python train.py --n_layer=9 --d_model=192 --n_experts=96 --experts_per_token=4 --d_expert=64 --d_shared_expert=128 --activation="squared_relu" --moe_layers=[3, 4, 5, 6, 7, 8] --router_score="sigmoid" --normalize_top_k=false --routed_scale=0.5 --balance_loss=0.00757 --balance_bias=false --init_std_router=0.0356 --lr_router=0.000376 --vocab_size=8192 --norm="rmsnorm" --norm_eps=1e-06 --tie_embeddings=false --optimizer="adamw" --lr=0.00141 --beta1=0.95 --beta2=0.98 --grad_clip=1.0 --batch_tokens=[16384, 32768, 49152] --seq_len=384 --train_tokens=353200000 --steps=11531 --dataset="wikipedia_en"
Below are experts of layer 3 (counted from 0) of a mixture-of-experts language model. Rows are named up (a neuron's input weights, with its number) and show model dimensions 0-191. Each number is 500 + 25 x the weight over its row's rms, rounded and kept within 0 to 999. Numbers have three digits each.
Before each expert's rows: a language model's description of what the expert responds to. This comes from a sample of Wikipedia text that the model never trained on.

# expert 49
Description: Mid-name syllables
up0:509558523495480571486471520509514524480499468506526452513477516468501495482539502490505479504492517523487489494461508525507513502528503498485495542522495526512556508505513501442506529527450481490507455513499456487487496472495504521490467499520495480486499496524491465509482486481515476494490535449487563520494497489525491503520525456493509493516514491512479524482518464498539484491516545476504465497518486503484493527496463474500446502500519547490500535510504543494473583539500527487513535500497560490509536481528586508565501467488502504507497493511478487471487488480520522504
up1:526457502488484505471462491526481503508483529450472500529513508454478513516542486467516487488490471494499497484517498479546539513537500497462470501445506486472476503496519518465555509491512541462458493487521510494491522522529484455536495483505572484495502553520481495479520508491568541511495490469505516503475494515505537537503506500460496524498507482485515537482469491483497509502482501483483500539489543515450497437493500470498529535516480534490504488537502483445462496474479505460485491505496511558498496473523519489506488520526487480515516501498544487481446521501515527554
up2:518432510518528508512481524540488487490485538525502497472492526509501533523516492472489477533480452509542508521483528530491505536522462483460520526487481514529477514484510470487537507488460522454459487536529502510449523497496468479464504480485548522481509484519484509497485481508568516494497509512527530494486462485550499546528503511491492493517517493456476510525526528508508448500519515482466496533487535505515466502490493538514531494490540509515503530454547534470461504508518493425522496520518521459485504486508527502500488502524484494490477509543524529463506531549534505506
up3:528489532490472474492443527479458510498518519493488489525472520508520521477529525470544458532481396523500454468486491474530508512527480504490483499487436504514476533535514477506506509483447507500497513486518469527481479497498513496501501520527500486442528537514449481488483519465479510500526537495515510489535487486489555543521486485481478487515556514478472533458521524500506481480518500464503503498514487494514499426464517514509494525523515518511483521480515459501516503479490464551528482507532493509516536481508515486485482507466510517464519484504520478492491511533530460493
up4:497503480490475524519514553484519494530505506489490488455506524516463504498492503542506462493454484477471464523475506487503525484456539560502510485515444510505459496492460481468519522522508472525467464440480486518503479505489511486503496498542486508491474496545496477482487468504528546487529501522471498503535493508521507532498469494505514477536516470450505472460531478474517516488520483487543488510465483501516485455478509462534505464497525500499495484491469511508483466511474510486552480539473479436514515502487519491539540515457511472508523492456470456504511532459537487458
up5:522470503491516516512478519500477473491501487517481522531481481472444525493522556502477446468499472500478474469477557505519528524528455502521475497490499514502480503558502477496501512522478517523499510519491505517478458477491517486523500491501569530493477527515452475533482505494534461470506491485471485499536504529510498539530541504527474491521474495506473551510520493494478489511522501462497479487524491488508597474474496489546522532475499502525517535447479522472495461512505538484516464528501505514472531478552518487467512507476496514473518521499534508488518556483493524497
up6:520501500539501498491461540533478490493500539489524467467534525498534482569517512454510455479499519461518533485482514507486515495530498472546510491502506488476518538519512502473512466519486491495545521517507490489495518479473529465521536510509483530449490554475529469463489499519509508528550496468477559544493500486487498485561483502489485521533517503492472525445466494512503472497482514483528505507480460512516456491465519458493463473486523511487500490524502525521470468495476513468503544519463501502516526516511516494529473514464534522489492533570491532479501536500485526495
up7:512517498470475483525519543529514521534504520502480481493489500496486456480468506491472476503506482513540482522536526512539532468474502501509514511502516552501488498456478533495480537481519479535455527468522482509488513449452533459443517512496474502541469500462483503447533485503502547493471483524495522471478505488525514511507511467509495493530502511499476484456565505502480461475526454490524496469507510451498515477536494487523504509540495452502483518439526505481470512511518509499515499516497476494499532528448503515530501463480454478478489479530490492457550497505523495458
up8:495480526522527508490489483480474492497463511503489492502513478493515511489496512571525469478507475504491543493471510479487520524473506508518494511490458512478466483463525499501454508538538478493473520476454524460478455487484497542519510529522537547496480468499515491493510473480497489527521500523462499500553505489522539506549471460463464521547554441476473517503490517482506491488497556479479545495493508493474472486480482483568519481479510542504503510522528503497493509507482550511491499481497474451510481507500486551537484484508526518518495510502478517492577521539499462494
up9:511512506496509504525523543528475494450513509482458509455562546517488511504490462499527547515506514506501540534509481525513536493540516504485488495429518516463486506480490481473489550553537515469493482497489487506506517491498533535494493524520500514475477511445465484521467507526516578548506464473524516510480516491498541504471552518501492460471505511463486494556541515512512494473505485485523502504509455498440502486513477474512471479528498486485465499474532495499493517508512510496496509505533497445498506505517522533535513510497493492508477526533522524503483550515503476459
up10:501462511489516483529516517476486470473491525494514480513516515470438494474523497491461504492503484507509544523440485499533498501517528494513496516497478518484497500530474515470493564494550507486486484493521505491489448532475510504496554509458506507462531484464481519504488504454485479537484468494459483479557498505509490522546494491508508501500460514516490466496487508486464509506535500528536518491477470470512471519502516447527446511518488503520450504440525517486561479476487489432489499532487494466476507479522499500522490477496449501494500503476519489473558515518484482441
up11:502491502470513486487501493472499502526529470462498506528530467468481530500496507491499501472480507519498519542513523503464530463544508544480520465502468543512475477554497537475473494490526484450512466508538492551490470500490469492490509511477473476547464473539477452528496503517463501502504565489455526494527485490492507551481494534493491507562483479467450501496522516523486506507495522487435507517534474472478505449515447501504496531533537499442494511468492487480487495516508474532527499483515504505523495505477525499475510497547529458497482515491486540487530506525497483503
up12:517520499521521493493506517497513500516525514498461504540492515485485532482455489471542502530462492511479498473498500523527466520512498493545508478472514447510485510465522505493465493510494510526469538472496467552480520548516551496515480499483544533488495487516522483473498524498510519486512522513484527527490488497492543506489472532454538526479477422507502526591519459515535519509501497483452518493476535501465501495464509488524535535518500478501502518502492475509476496530467525473541513461464480478521518490531500530504451523537481492511515508498493494464493550438513509495
up13:526483474492501478505491479506504495507501523484498460494489527490496509494496494478484453517486483529512510533479513512511496449512482492512503481506503523526480539541511485501484482540525504497467459526525552530482501503480503500501524513480501507552488493544530526503523515482519493517473428519472491508514534501533502503517512485487500505507506501497464439465527499486448504482489476542486470501385509507540479513470449506564481564460488490472488489466483521505506510503487480479534469511454461491505543485475515534512498497549484514515520499537523511502489486548490529511
up14:530504467495466428549509487511494511508562474514507484529470495520478487515513480489512550472468545502556494428494521488479529487487541495493468465535472462524514528494485525495510485512488499504512544498506466471542472467546505482515537486476518507453505485489493536488504500509500525477507508524486493483547500530516540528535533522470512475500474477450524493481495474500522477489505492509480489514473475489507504510538502482493539493495493494537451496474553520447482477502490503519524484467501528507524502462523511517514531481507479493525539534465492464500475476456512494464
up15:550525486469533533517512532461511487510488540516479489485539512494537500539514477507519511512513497488459529508500466512536504492524479507483472471540501512493500507478517514532505499516484497434511487498511528488498462452461496529478513500519485478519479498440444470493542518508500494511512501517559550431491478501489507475467537476501485515531545457504513483510515449460522493508517499483495493505503476496501503482512495478462534454476541525534436498491524531493495511523495466504502458508477525517455511475505526534496481484520539514523461490481518516489550487479486542499
up16:538531474502499450500481523483495483525495536491528522475535488470461484523482540477537492481550508475510554474480518498514482517543514519490475472491496548483462475479507483567491481520496525507499524496522488521476527506526475494473452552509529521501483520483484484518506500547506522520493518518553518476502496513445495494497534528450507508496537469527479546577516462501504495500511492513482493497499465493487530508525499516511497488537545466529526486490464471510497505526548507479515469470525501508454504515508506498491451543499471501480444515477517499466515507507514514533
up17:483513495503504488565490488496504471464482501514476466485530514490505508462555493496475499471483418528476512501499520492520484516484529504490488526463481493529488466484477482498529495511514524512476492502461496548522520535461523487496505496484542483448485485466474492600505469488517523519464494485491496467497524510526496528525489483504529528575476528494471503518498495507496485529497471503439501483503464478476531491511486454469461460487543500505518453504505502522492497475509545482519486514501485450484497505508472489497489489481486466492515515458540446525502478478477499499
up18:541480552503463514478489506491475526482514486468476527514537513507515487496514536464505514451508489487423486501459504512496499473537495510493491498496494521462496522496486486504497501488529466490498525465517473499495495527429519483503528474484516482475507510477560495540516454524511513464519543533552446512513483495483522536499493549491468479525481461535481466472484483500492481471510488490489472543510490512516481457494491515479529512491489512498502462537503492468521511465482510457511504487483478505439535494477474488496535506556473443496541476490514541473518499479525512473
up19:507500469523507500489525509491518504490491499499498492512531482485459528508458510493470483485480495432492510504498468493486535487508530519513514517517479533466514496484494498489482501490567436486491495541500530481486479540529484521497487509524554482487472473478511493487533423463519451491477474577486501507547497499487497495511542509497481509512479501516521490462527529493502527491500542481549506480512508512547516497465470557553525499514530492508550519462473505540509522499495458535498493499513502508488504500521509486495502472551509478503447525499505530455558492513490471475
up20:520535496502469511532473542534476521494491524505532501503545525444511493529528471474531499540486479459486516519498527480525551486480485499472492507514456540490468533507518503481460541503507489494481505529488510524502425524525522488528497492504518521539542501487474442493528557479489525503513523529549485501527507517482492507511460509478524502515485482493470578445502526497512487465479506512480496517455482465490462497526490509467487492486468495476493475472471482484500472519512458517529464478534494464508531502512525475522531547481509490486524497518512477474472486480532504494
up21:467472484455481499530503469495497484510491527506528519507530500492515510504533514520511517539463485501538461526504493513510486515439518461496546528528521523539466502519511486504529528518482514512460511519522484526523525558506480479532479483533498478456506440512474456487507514490469473486501491530528504485468501519470508500467463473540526498507523534493489504490464489529528475519468476455494554490484512504474509484449503542530506482486566479510505490454497487506470541492499485468510542504536506534490503498502463464543490526541464478527537499486495490456522499495516487459
up22:511532545523466480471525516524478504493490505485513472494546473492513552456487497507481505506506515497522527526494494544500477531491526484428440487459492513470463526510510477475492483521497498477591512470485505523501480553513516456480504464509492534536467528484488431504489498495507493526468456503453511519503507503497480511507510493479473491510530506530488498497529503512478500545494501527483512500548511486454467462515471489512467482479517453497516480522479516499488490539459475498518533514498527482515498511496523510513533496499480466491466510475466468486457448466524523497
up23:564500526486500469511500530471505495465481510464492515517555544493511508507470497477504498499482507443504522510516469472535518497460484490538526483541502532481482491495459511505503542506518503493522534520506495546452519502468535530519507520520504490490537477515464514530524519495456520524512536505496549457527476516536487491452516495529471524543519498521493521491490479508513491525539480492487524481463482521506481525471525493511510469475525506494491431496492493480472538486522506477497534471510491544504546534524508543523515505504456480464495520467485503468547515464466475551
up24:479518444490502522485477483477482500483525534534517463496501523503508510509514507521531511479503512557454487533463479501497499487496532498518466494479437559451482508518500494479475478479498513479503528498472510508493515480502506489516529511482574499497459527524453503495479511523537552511516493530472518499534517485533550506516527509502487534554511479459488533485466493509537523484461506486460499503506511512510516495518500459542528453560453488486537534535496494480484461475460461516520488489458496460503518468488495506498500502515524497548459513495510521458519495502498511496
up25:536522533466459463508491482543522500480496488474503463489505505481510468499544547491526446497514459503533477494535481508495480507469473508459491524529476535523448501482517554507464501495486524536523529509494489505487529529470485526531516547511477506503510507520471475490502490484476497506501549505531533535483511494476528486506551520463488529493513488465506455490473529519473520534433477510498523479520542487496543474475489478511456455491472486531529501488521558492487522472476485517489518485528502508513488535503524564483481460491517492474466527528502481537482511493512494507
up26:478488544534485492558525500534485509496489495482485532479552477471488530457524457479508505496500525484452533506487491449487444467498521479490519481507480492520494463480504548503489512494500514530488509493517480521522480501508531511483518531544510508549517507478496485510529473497513451506516522509515504487532489502474488481546504489485545482479476428526470499486507512517501473515460514527469492500495479464521489494522487506510509487469524486529474524524473470497544550515508528421490523503495531473500496492496523531499502510503448453475522504488497496462566443478524517469
up27:496513548473507509479465515439511488500477482504510483509494486500516509534538530497535501511536531470495458501477526477514483515509541530521517494506490543545502489499530492551510507526492482443469471469498460497475506522506506521489525483516484541507483470532476512522531473496518464495481515546464506496499488471467478534488482445521501496505508459440518472472463512478506513525472452437521506501525503534554476472509501445529506504481529485526509520514514534537491491500499463491505503511460493478511539484486491517478516477469462429506490506484486518468472522466501476514
up28:503482524520489530516500493481506502512466485499527487504540487486507551490527493535484559484519536481506457534512473507487489448535521542508499481496472530538535490515504507467548487503554504470510525498542502459444526539528498510471487501496513511500508445504465509500477517505472480461474522489485505499526497468483507513498541490505543476525512500502539450479446532507507522494463521489539477468509498504475478493496490554509452500508537495515537504506521534469465494511490525493518455545536483450520532464490507483501476487483479487485461554509515462481473524492478498492
up29:488481522533502461484516529469475528511507489462501532464528501509511471486524462461534505511496440541545512507496512482523485462524503501546495494521508478540521523520494544508486524518492468504498492464529498492489528472471509470535527475480507483473532512498506492497523460494504497534497518504497473463515523522416526525551475501481497472545487478508497488489492501488500491509465495461470479491513526487481535419503506515484485488523468518503476477540554510501487542441463525472491487521492527495540522466475487520513482546501517488524491481514532471475473475535486522481
up30:538509504516462468510495504486488516463521536503492495526524523513551487506483508449492522504488528463504526493483471488504519507528530523492482468523514452476499509495516465481512518505471545459550519503451535541493515534515521518476507530517534503485492499489480467506497495472534458504484482540483511529490496500499516504484573484516516504473482522513543462516514511496550478525517484504509486508496481515454492425480510503511521461489504515524493518488500458518448504480504494473530500498490530480517536454535518545537494463498457472429490496527498514455494510535517537518
up31:509511507505483533477486509511483499497543506512477488481518507479453562484453517488478479510491463470560508519468472527543505476518515470491473526476549528509499509484486467464448526497479529498484523499498509537541502490515516456481502527464471490530452543476517529505541525552527559543484458486495543507470494497514502492537504495459527484510516508529508492523522545492507516529502483511471513524511519466518478498457516495497475518487515496490520511483525450468483532463530536552483518535479524497511489501535502516532477522483501486510513483537510501479520541487480473537
up32:489475532482505487533509516506515465469515523483474477495510497510470483464479466487485520487468498500496537460442508531484525529513557487536521536516480536501473514478482488482502531515502484436501568480531482540482538488484516516501560502505527510489434526505465499458509514485461538511526531492452513521504505474515491542517560510483523509503552503479494491471480505519517475484492461429460498510469508482516483483543508458473486536516498503473456540490530513486486479514516494490511491520478528460536526507494498481517494504494475501500499514522470492477509537517499520489
up33:500517479499478518497496473519482492530464473504530510529526478513512492502495526485473486504517463464532544475494485552507504489493457539496481546492483526509520508501471472478483555495488489532458517534515536463456517497509513471511528495496535491447513526500503499514549515473510527516478514485567483467548501533506509501550503496513492498488531532432500482467457506482516477531501502520530491485533544495526495462498476473495517494466511470516516468543565542474515495520490503472474507491457461514530497517468513476521491500527510491528550503456509460473507498520493492525
up34:496471533472502502478447513529503530476469462517463476518498460484521492492529561535561473471513469497480523482497508482518520511509479513521517485486463551475485487492517499498509515520515478475472509494519515455474484502453516471516518593497514497472491512508446484509514494474518515546475545500531485456488496534498478517544509534479506507527501515490466458536516515496479496512497474485437478476533499532467502498494465453500518462485540488484533451537517501508492511493487514455488469479483470481496515512496525506482439491495487511504477489477524487518492473485476511509
up35:468503505489472515522516483483494507478496485467504556486516465524440486493512528494545472485486521502505446518508479517524470510474518503483491507468517551505518510491522482467456486500512504477525534520499498490494508506490536467506493472546537515471477513472467544504542546543496502534477512524501547506466493514492513516467488518533540445511507530512482521559519526463534488498486468444518499478503510454523494520465520509454468492507488479532506494481520530516437505516527489499502504472502476556512512505507476495524526466527524503525537505487490505483492452505472510562
up36:501511485511514474530470527521518496519496485496481530499495502471471444502480526500502504461477486526496505465444513523524496486502503490453514540483486495499469513485532532501453494506556488503523494478512519506440519511484510474544544536504501536500494522492456509515504551507470484491514505489528467494515533505494531487537454478504513562472512538448501540482466510497475502493539481511480567520565485528513491532479485512533521491529504484489515495498494508523490462463496502519492520481521513437451501488508483505451506471475473458512509498530507472509539506499521533547
up37:511541490509508541463489532529474532447459528476499489502538558478477496500468474481471475463492481523468528501482486510489469513513527459488513515472498500538462548502448495555506511534483544500462484510498511490496497532485502487505518505480498482522499493460505572476465511551520523533488459512488502497468507528488493537500505441489519524516511497497475500482468524496494466517552467521501503539464533509519483520513510487498465553495509488501507523515505482526543524522530483510523524533486539496479490527518501505508496486498450507565478497488485488477520545486529475487
up38:497471496490485501536519494461471479500494505497510504474517506486472505498527517484520526535503492514460515490512503559514533449487533458539508501518506471480466500493469471509506498505569475495501491507501486521470496515467525518530493511549491480481504483506467494524508485499470524469518511559503520520506507498507500495512522476518464494466537510496447484485492529508522540486523478458464517516479516471485496488488519517524461499485533447452528458483509562487466455508507526509511523551496489512483519492536492470504514522510460435475530569500480453482527453473531487510
up39:512534488517497484471524526484529500477513573501502491496507501501508496494488516500495538494510509498534499467510486510463563485540501521483506507491487481463514504493532495485469488549525512505521503456495464517506460442502487483492545476512514490527545544498484497504556483463483513480489498505476523457499469513496495517513508503537527530542492461525461497499546523497503489533480503497464489489478498490483490480486490559485438497467489454520463506467502498489529476487503507468461473494512534492483496496495512533481493526536488511478471548481466469430510483421546496501
up40:504473514475497504527503514481478472508498505550510526502488452475504490540524481495513455500506501480523516482433522518552484441520555476512513511509491527499506502520523507521472483495524446489484530518504515521497504450516509502501475482536480494526505447496496495452502484476498530508518521466559535442551479526513503525485523492463447467517521540501486517505467500511479521495495479505465500468488523501508519516412480495482427461519480464497491510481498529500509513494481476499500492520505483432501537492525502496534515456519502473512538516510504500501520493494489501505
up41:472509540506501472530488512518491524443548505504494489562511527528496496460553474500486459521491449520524506472501501490520514509531512522504485481506485542509462492501490488507499510512533496462522491521489501520515465535482483495497464521501459514441541481493487488472494502448468532508496482518449536485467521525507486543480474464532486487529562485499512453479491467479523504471504501501525540477481512465449472521517506517484519520522514486479506470479513511482520499507526514508493530570555512487499537433521515511508496493481542491525488465491486486479535507524499486522
up42:507451536511497491528494474508502513481469456488505534479490549500450520482526499464522453484498522519508497503536493550513535527527531529487519500491486524494495516485477538492476518482500478463538492475490528513477485537470496468530485515515484479432483488526487484478484520543538451516502479521496497499506514474522502505491479517512501527511484475493555483505507489485522525537452496502509501497497550463484492514525473458528444512522502502458526505483542537501455463494535495455494473506484495486477481498489511437477510493481489452503505572457473471490481531502519481486
up43:507512452529457510498468527501499474545518512525528479534484537500533502465481543477478559513523520524490476530488506509550492455501513507483521519511469498511489488456499505469488515519446480537482524504481478497517523475513516482482521478510486528504494503483524504470506562506497541563478487508514507508514506499473526550502492515474493470490488488506466461520516549509529518508455513447538505537488546491529492485520492530486527496504497496539506472549477493466494523502467502471472533477478482497493465485498494523529519532577480500504507576476505499497513528531497499505
up44:530477509500526550489473519480494454519511524476477478472473497495487493498484482476480537505513501442500511526479500491489510526492543527448501556517508492492477530460521482537501530522453521501480491540506509518497513477464501476443486549522486530503501472553496482495493510526495525479515493504492522500523477499485547455529492496527475470570503493514477537504478483486497521540540555480483514546535534458497475466502501563520487496448534506523506479497520488507496474520521508508497502522478515491531536498519488489514533525536502475512470500479462492508502537501551463527
up45:540472535460503475500483529466490490460549536497507485502530537500499496470536498499511470513499508467531501513491493436525515457492486443510491504538521440468510507476483520542512522529498439509480526485504496492440490520461507486489526497508526471488466528517487474487544532498450441496510511456477519505500505495479505510479474461495487485525515498526447506478537460520487499482511468498514483538478515485521465461528527518491521467479517524515495508503510520495501525522517482528523508501522459508478507516557496477512531461492524477489502521519482532468504506490500510573
up46:474504498493528508507496511495499491514510472501538488496489500476487478506525516499494476488526493459480463488465485530467455545509524485561524528533520472510502490466494510507525518492484476559519466510501521510488538500466482490466459496501512475485501497505522494505492422479460462497500474489523522534472513486478510540516532488482517506485473547544473503506523527512507483494499489439486552523504481527473516471486493459454528491507500538525486545549472503489499506559506536505506528528496493489528498537533513498524534530533492468492500432496471468502439525503479529511
up47:510536519504489438538469498503516519522500498474489519488511564499507503523496507448495524482500478501495569537463515488506493472493489518491510497499502524502451487493527495473484504496497519480501499458529496532482513568489511490521466536518504534481558485491504468459481537523486482493501480512500529469476502487467543510525499511479467524533508475500547534519516493474525462486477496503448456471482534471529536503500516438496469529502509537456487504516512462488471536465521453476477517485532518499503513482528488517509511480456481471490472510535503521456476477505529496537
up48:493490496519508496502508504485516481492516496505493499457510503503493498518505552524494520490497495457519514545465508484490510502537540458546480508482447503515520503518490490483494461499480494541575477475532511500450519499497487475428468505467499498492496486573494497498516548457494457537481496498497495447479500505514465484503486520541516470495505486473489488451528480475489514525476479522480509508513534475481469487465458491507506480481511520442535501565516519502500526516474484484513545531483481458542506531499476496472519497511538452488526511479467518494461512499475542522
up49:497504473486522474495507513455483499499502478492502484511536553504510527563476535482495538449505494554501492498448494495496465490543481549537440513487499500480502527469472516471528492500517477474517540506508494498489513474468540468484520511477538514510471553472495508463521550488483486523478504453502489520491537508506533486502495494538515501504488496497524511502532444502489502496511466496472492526527487539518529495532497479533479569525489493491592446541523483514515476491484504474535514506530496479519505520540494527502482506486508497512501536537524497492505517525474503521
up50:511475500503496519555463558494456538498508533500480486518517489479488505495550516500498477499468438518522485483449512553506516500492484481489501516488482532520457561533480500528519521542461494506521493503523496528487508490480506494488480534505547547454524502504507531502485508509474530486512503488502560497521483499491562504565481480508487512523561507511476523477501511501477481491519523449485482497494482512504528460443498509524505512487493499505499526508480554493517467475494534515500501542508520532510519481536540476474505525503554515452505467501497481490517526491539468486
up51:519537533502449470540497535476499474495459512493522503484516532513509500479496496492492509522501487502508504482458516510476506496495492522518480504532498520500488484536533483473436502473467463514531493515482531521499490482483505508474553490561485510465496545484517482457512496454527523490503505537504521479487469466501530485518449479518487488489514502502502509439484461518495498496498535493478519475489490499562496528473475488472489464488503544487478460492560511531512507529502473523522502532420524484528548492521470490503512468522465463489483547459473504505511519441486495482
up52:501537533532480467537509500521477504469500481477509485467551493438478513507512482477519525442480494474495474514505499486514517530487578469493509515453514490538535494523444489524497496483478462494511493510521505475525441506504497531499527527473491477485507513502516460492550536504524536487458479521470504501531497482485507505498504498455515477520531434447543465492508485499512508526477508515515484508477508505513498503519525546502474513514534499488507530523559493511493474502462463490524542511489501514526503491493538485500481530499446471518469526535494478489494475482489540547
up53:554532509475502517554490509531478480524525501509472480479494501498569514540503534465496494498509501509517494490488534527493473495552440507461525510507468452563474535549438525496517466532468502497545490531489510503540492544481517473515517529506512511487502547496517531504479490501443485532500513517494527483506499542486515518553507530474473475523516507504498490480467500502485478481503516483514531485509537521511495486489497528516491505468486492518489533475470538496498464527517529515528494497478487509485557465502569478542513515469507495487508527519501482482511518511464533484
up54:503476475477524479510498474482508477513517481506531483461482512503521491467497461445527532514514489469543448525482504495483533493505504500474527500541478538535485467481519509551470505532501521480514451474532526512485461502478504458492478519476502539494506505527557531508509513509506505524498510532506537504492470508504486516549515525521524492505499429464485488469484457502500536531446507456492516520468556463521491476537483522501506544474515499467467527461488540516514548551486496564516482531498508530514519516480478489512509510490506473517502521500520487502525523500488471481
up55:512500501522503510522514512453482505509530520503443469492486536530468530472440524473495534512490494439539509558461534467553466512541500503569514481500520506492490495487498534487531566523494479456458489500479479514472512487485522490509492491488522527506496517492493522475518512499496487522456505514506499530474518491480491520499544484483457513498485493468526537522551464511495506514554464473527520497503468495520483514473519469510449451505471473499464507501495499514495525496499465473544522491500486470527540533534500535514482478471504488481486485489503530444495499486481509517
up56:497493501499491512500536504446479507504475502503509493508508524498506521548524511485546526539493526489534493511498545504513512492454499479487534511514543502502475492495520467512564516547480518477463505500505505519494505489496505496535483488490475526478554477528469433504471511484549484500504491525527524499474488500491477486511487456469484476516479499511506491496509467480509476558463529474534536505480502444466515470436495481500484491499543504486458553484503494541449553499547513488492514498462485518526532473508538545516466520501491499513462468526476476493492533457526491496
up57:505442463482492502499506525500503519534542493481454512508479509524465497527494528468450527480476516484530506462541490495516503470498471492499455511484505482509536487481485487532491515514505528501482528545510514513484501509484496505486493513486530500538548518460525493536482497521503508495480520537510475532523563495494516532515501524490509506485530515514471500512516485483493514498548465503523511482496534485467479485524527460552513479492532461479486490485495442510444539548528519481543534450509501525493553501550537570499503518515521524471520492508476491471541514520482482538
up58:570506477506469496482470502505487512497513516503502475501497524511445507452509574488533518526492483511532517493529495494472508488482494511485508507447503505466481502444458528489453503510542476495508504446498498559488510473474515468501487506462495466528503524485507487496485544498492526529493491441481487510460494492461504504495465478491528532501491514513504481493523543530508466509534545463483524551475468510511475526440510552520494435506489496498533477543469488515525547513533470494489530481494492527524465481479486504490494540512510518510515489495488469477469511491498497486
up59:498447527447493498453490482456486518496519482508480511491469539503508496529570511499512485505498513516485517485481532508479457471496495499498551486496528536515494506474461498520556557492454500476487510523493452492524488494493489467520513499504484450493512489475519455488503514527519512514467519517519517525472488477486488532466514487516546510505499462507510481482485484516513445508503474458477530464505544502456492466497490484499485524461530485538519507480513526504512565514532521493473524501513517483486486469592535531519507496518475457527516522544472522493505508503512495498
up60:521488478506490504501507514491474501468500485497536452540468485506468522509477507499530471503492494531543470526504461482504541504483498515485501512505512444509487478510497513562488491498458514470501532501470501537459545476466496532462441517475488507468515517486521498482491447431521506512481517512534491543499492501513524496464510507567499487518495524516488556472492491454521543525510491487487533492497462513522490502437517447513485479534530482516492446481557493503475489493504539536491491529498496494511546499502483501509510492495518486480508536547473487512496546484528498531
up61:524523553481522468534460487482500487488488466483508486557505512463508515481502476500514445481538530478503465502498500485531562499488537537488497522517482508486467499539513513571499509521480526491444489482488489491476457493515496509514514489513529517495501517548477482487459465498476477491509466498516485498517510493472509478526520442507490512523465497500485541480494486507490454516518479461486471465506468506531499510529529507466498513482580516525517546478547539461490495490511464453502475496493466471493538505546518492495509491537453511506502495530471497476522485495522466510
up62:511485516505494520512518480515503492497511520528503521480550548498491476505481504507498486528485494539505495540479486489527512503472498457499480551542501529477494492501465517522486495519487475434497506481532491490481439447511517520496480518474520512491515504558481518528522534515474509503490500504506498511509465498493518492484523470480524520469540487502514492472516523530490548505461486496484610481463515507474496507450532476479519533512533496484560517473501504471481468516475459474476512514520506540543492502487482523494509474481474462513533552512471482467486499505518535557
up63:535490495489511474513538509494505481486520473541455486479499528514459490543475525479487521532497482437517499493443505507501473505507529485556518512533522518487513532485485480521533501482526439473505532504507477486480498444480514490505557521482538503469510523489489481519465486493489497495489521499507506461535505495512464517489526488506498472528493516510506518452492506574508508491434500502465508463489499509509546477469513496511499476471505504534509477480529552489485528494514510484502524536492485500500521493549537489515512532570457487510487567503510548500497506487450506519